Below are experts of layer 8 (counted from 0) of a mixture-of-experts language model. Rows are named up (a neuron's input weights, with its number) and show model dimensions 112-223. Each number is 128 + 24 x the weight over its row's rms, rounded and kept within 0 to 255. Numbers have three digits each.
Before each expert's rows: a language model's description of what the expert responds to. This comes from a sample of Wikipedia text that the model never trained on.

# expert 28
Description: Initial capitals and fragments of surnames in name lists, such as P in McPherson, Sav in Savickas, and Smith, Johnson.
up2:146126186130125070191110080124135109148129150130126106095098167117128087133086085147127113145167123104142145126159121115120187116138156096131143143074124134113144158084128125149136088159143093122123158139162117104103143146135138133173120128130136120146165090134149121075122131098125134142158150138134111068113144120113118117159136147126
up3:128131126126122099104128126159148114134157145129156168131113087142110159125116120127086085120108105140153112157086136110188116149109127141113148133166138093158151141136161139105138158097138136146125145145133140127134122122159139175109130114126152123144141139139109078139168126170119146108128126070119130096124144090167141109113152137135
up4:136127101060099104136111132153096152126168094129104071123116146175101140116139123159143133071128111164119139132128155121130148128146118128113114168115092153114126149154117182121148119119135156119170120103159128148127103119125106111084117130180148154134134182132090112142164153172116155123117124091128170161170127114131106094119127167153

# expert 18
Description: Commas after clauses, list-item hyphens at line starts, table pipes, heading markers, and connectors such as and, which, would.
up2:125121115132117092121162122205151078164179102106119041126177092160165109139153121109124124135164137143116130153125164110136156151135121120182121194130093159132137088099099106155167104126130108111132131138135165137157139156081121104133129152144153116114132181118118155130147161130041134106094118136182112121140138089092158138112108136151
up3:136135132156105162113145124125101103148095110120182121129087149142210130149090116155140110124129128138084110129086108085098120107134167147167129170166122124093141153120122117112141109121115161149178123174124084099092118097109148145099141157146159132179115134142123095118143127149157131130089161108131125156114155110162123138116151134112
up4:094123149194110135111091108107159084099160149130117187147117134116163166124107166137131101132127099117103101106132140126143147152111119092146113114155125107119143173120149149151202114159091135155084082111114165133170138154150144129120104118159094106120111120111107160130078115159130099108132147112145169101171153145117134123166130122112

# expert 7
Description: Lone capital or lowercase letters and short foreign-language pieces, such as v in case names, de, d, and Dutch or Norwegian word parts.
up0:129100136119151184100125115083172118140121163125162131094108126139169168155112091107137103117122175114157122120120161125119136134116069089162169128133108110138138116151099064111092140158120142150156176114130072134098112074166096127113126103139121129124091130102108095130112145105110086141137162104124159120111121108125112138124128171108
up1:083128192111144118096133154121146113159117154112146102088131108095088145115150158143106118107117132079155160139152180099139126156166144136119131112139125153157185146141127114159125159127100152132150152121127122116131104135064130132142101101153106171125122131106135111143110119131135107146162124138123123168166163146149107151125108111101
up2:142155122138115134100081121140122106088116136130133124121065138099097152085114076108145120146131143118124083161137169131092109156146144108145144138166109106106107109087124096150147133110093120125117169119141135062114099120137083095107139117127095133182127126196107126114157129104121158134154138125129073119144140095118121157129124106100

# expert 16
Description: First words of place and person names, especially Los, San, Fort, Port, United, New, as in Los Angeles and Fort Lauderdale.
up0:126111115189120112139131118067124119099126126105112162095090168130146166126125157147106115164168150165148116150122145136136119088133150151126121085149144134114139165127101107089121129169102155150108148150162139131105136151141107076118137114135114114148144132159096127125076092134137145117159161116125136139140171146153094105117138154135
up1:165140132135080144103084138120127104138106098096146131114146147115151109094116174085146118130124138164135135095161136104110128084165148125109105103121150146159168137095129138092125135136116156172128086111139126119131148113157153141155128121102153122122125173101084131138118112127125127131117162108109088118125135101100099153170090136132
up2:154119131134078136150124130085144161078133101156085108180142166119131114149147114111093140121127157143125139102181113174129116161081124113137152122114112086136131120091105152125121112143128110115119087124119098077162091132158083140139141089128129139127150155154148110120129127134130141111125128133153127112161087107099124109135126084113

# expert 24
Description: Capital letters and capitalized words in proper names, such as Serie A, US, League, Cup, Award, Museum, in sports text.
up2:156134119121134112120113137107159111125145148122162097138138122109156146116139175133139132153192128135132174112105140120122161128111154114127132133122125145133156142148151115143120121089108152085141141138185111124111140180142133099102136111094132165122128177127144094107118123119084097072142136115182125137141109115120114120125164114119
up3:143158157114136170119124098140164111110158117123077153103132123149110116127110138129091087131115144132135169114109151093149130125135152103095160137073143092103126109111135103115163104085108159134150090106116151115091143167166090140157167159121114146121141147144136109108113148072133112134121132108143099116121140140124106136114144099092
up4:111138124163131089151111124115169110143143149167097081195195113127134089123156124110115120122074116104144153167130117159142116123133162129102112137133103177126128141094101133103105114139133130111127160159135137114125100109181148167125138151124158106149111165113110135117115149129102152116138122108120188086134093179090139112129150122122

# expert 22
Description: Possessive and personal pronouns such as his, her, its, their, plus the invisible mark separating coordinate pairs and table pipes.
up2:120132132109101131075092160151130085147133105137115123133119160165105128120134115095109099160135112121127092156104149101143144140128152119136104101127119150137137093185138091086113144111102111138127134067128179123058159163120138121112165144114168122129156147124133157120148102092126158130113137149146165200096121136116102134125112145129
up3:085092150116130150131080088158142124092121160125162156150149116139159157203153107118126116137138130183125109183129179150151136107127130151140099170157132180136169140153150164191105127140097091125117145159152131119120113140111151163127145115166107091104136154129146125136151126083076074113178133145148117092118113114169145096127133132109
up4:144131152146147141102115095135098123166125140126083109157127066126129112096127126166115143115125105112140087115094103186131155105099114096186111086121153104143134121122129132095144136099099141134157126142138102093097099137109095107126127149156091130105173111127154140143104104142177065098099122180111122192107098050100165134106082159136

# expert 5
Description: Middle pieces of proper names, especially places and taxa (Walth-am, Cat-am-arca), plus list and infobox punctuation like =, colons, dashes, pipes.
up2:106142125131057136124160163155141107139112102094127132117113108138146143168090143099152130139128154127102121146139169115117155180158126130144105102140120109102139116100123101071132084152119145088095155120150102123136145128134110133092136139115127146107088136086142109109115095160061127158152144120136086168180105120149134147148153130158
up3:111130154100189175141109121144159123126138121140124158145111148157108102113162112145136172110111098086147153090161136097085119163129132131107142125155112164104129120119109160158106151148151110131129105142107085147120113125147140115133161146120131157149124153168191131132144134135104117119104112090187145160142151117157129133110139129178
up4:170119079143135097142108093115141138110122169094147147163137139109109165122123137093156136107142143109124109093121114150102101085140080130119137179127140125123073105112151116130176080127138127140094142124144080145172125156169058110149110147162182138119115108141105120115117105095149106121099084160113141118166114124139119148133130137137

# expert 23
Description: Capitalized words in titles and proper names, such as Green, River, Star, Life, Order, and name pieces like R-ale-igh.
up2:152117132105163117118095130130166151127097162138129151146149183184125109129142121137129140088112125111125138152106100148162129103121126143086112120117133161128126145148112115167100157162154167149124109140152129163129175145159115158112142141146131148127137138148133142129167128110087125082167142132117100118123093155106126110076127106141
up3:073109154153118132097120120101147146076081149151131160141137119129130126126136140164128146102146145120106162108141149117165174088120112104141147106161124121153135125146101121151124102129078115170107079129124113103126126131131149154157087098135142151141145157116139140130182131156137146143111163117125145143134096141145139108142121129107
up4:090148143111103121102145150117117095140131093128108114101112114126177139139127128162137148126126134152153130134107112170126156091120132092134128157162153115138125150100087128123151205121111116130158078129149164124103083112118104154099104144128162115154153106150134119081111134126099136162112128099090145097138124107109143109106109113148

# expert 8
Description: Auxiliaries and negation before a verb, such as not, should, has, had, would, can, 't, plus some mid-word pieces of names.
up0:126137132136134129105107120134136114163130092113081089115138183165136102124133095128141120154124133189135138193112146148147158124183169159163123129130162110165100175142091121120128123139118142105092135105165132139129119139097135133125109143103122160099115124149104127096146106104089135121121120192160133118131141153135091128117100169098
up1:126169103112166148134091124129173130114119136084114159136100097132133109104099135143132121134110109134079138101124127144110077098163121105159159127179153125103111096115161128105114101131116118131101107116178097159147169138129165125154127141137122104146118148122091154124166128149140117114131142139105127125146136151143106110083103114095
up2:099101106135116125118137145152152117182155120168113151112128186095146127074090153130139122138097095193121142176156102173121143111126126113073110134098152154156124131081136109140152126098125094089117127148092159121154145141151145169125114171131114126180118110095128149127124098134134121134125153117142104128133147081189126129150109165120

# expert 26
Description: Suffix and middle pieces of ordinary words (ing, ation, conj-ug-acy) and action nouns such as use, form, control, support, position.
up2:098151163115148130133150063109147089124093113166112078146137158146154119123111117120156117137163096167112142122165152103094128139114154134110136120077138143090156077107130139151112132114170145110175088137145138135138118107160119131109098091169114113138144162181123102148107129112110140157142082135142133111106125110092135140093140118134
up3:130155149162120148123131124162098102124152111129183152104103081156114097122093155155148133165140134102128134118119174145121150145104126140162137110136112135110164126151109109113117138126113160150114158139142138127122119111147147147162132118167102127119151139099125136138123133163123123137135090137149134144166128126090112118121156131158
up4:109109105172163132127087124103102123115124132150144093131132141100117106132105078132066124155123113144115133181133146181116158115127125164122169108131143116144123187158152118144187119092124159133081175134120106158141161117150116113148129125146110129119132137124148141128186143166148123095141142112139120152114120117112141158145127147130

# expert 21
Description: Byte pieces of Japanese, Cyrillic, Thai and diacritic characters, plus short syllable pieces of transliterated Asian and Indian names.
up2:122105153127136148170077151141091147161099157139125147144124156160115138100122145089098131150116170089135115124088106121133156103142142124134139140116169104129107130128132095127088126109123107151167140150154144144120127158090126133144134120150134132140146105190109135136109126117134144134136154131166103089158125174092173118176115158160
up3:133127106114106120127114103103140165180125119153143119124141138125128113141097113125106113089149165107133137114148080151135164113137177126156121107116116106122156124104117059148120127089135101149117138148135138113145125112121116131122143106175131092088148108136134106110213126157176174102106150139070117089153151144142120131153189135080
up4:123098144086099153126104140112099149147171128157117118175150107100118155146161149117092130138092102097125113149112151097168116146101140125162114122136112160109178136122061067101150156140137171159104153178118131142145158155118084119094133145102125124168133085141114123167148156136117125114118166090124110117131117108098149150155139122172

# expert 15
Description: Determiners, articles and number words opening a noun phrase, such as one, two, some, few, other, such.
up2:161063151090121093118139123150147118128117112126138107136127138084117136153118132180123116118149133093145145092090147166189134125126175115075146129132147152123141092148127104143083127134096164159142140134132123157116112110117075171118166140181196152136102135151167129109130112114134102157139149151163137113135160153106132141106086152121
up3:114156124140128206109112127125118111118137155159127120127115103113153132123134125118126094128112073103111132119099158141124137110144167125140167129082128114112176160155114110121098150095142118164124155125120120128080161147100114191169137129150130108128093114130137089140106122137138095113108146123189125080112145127103129131159153153150
up4:151115118177104146101141112089119148077132129106052136176129151113134143161132133122125143140146125097125099103096141126147088146115169132150167126122119162131126084109155104140116174150112133118144156142123119112102151142113146141116100157091117122087170086122116125146099145154109128102172142138128125109145123114158113108115113094121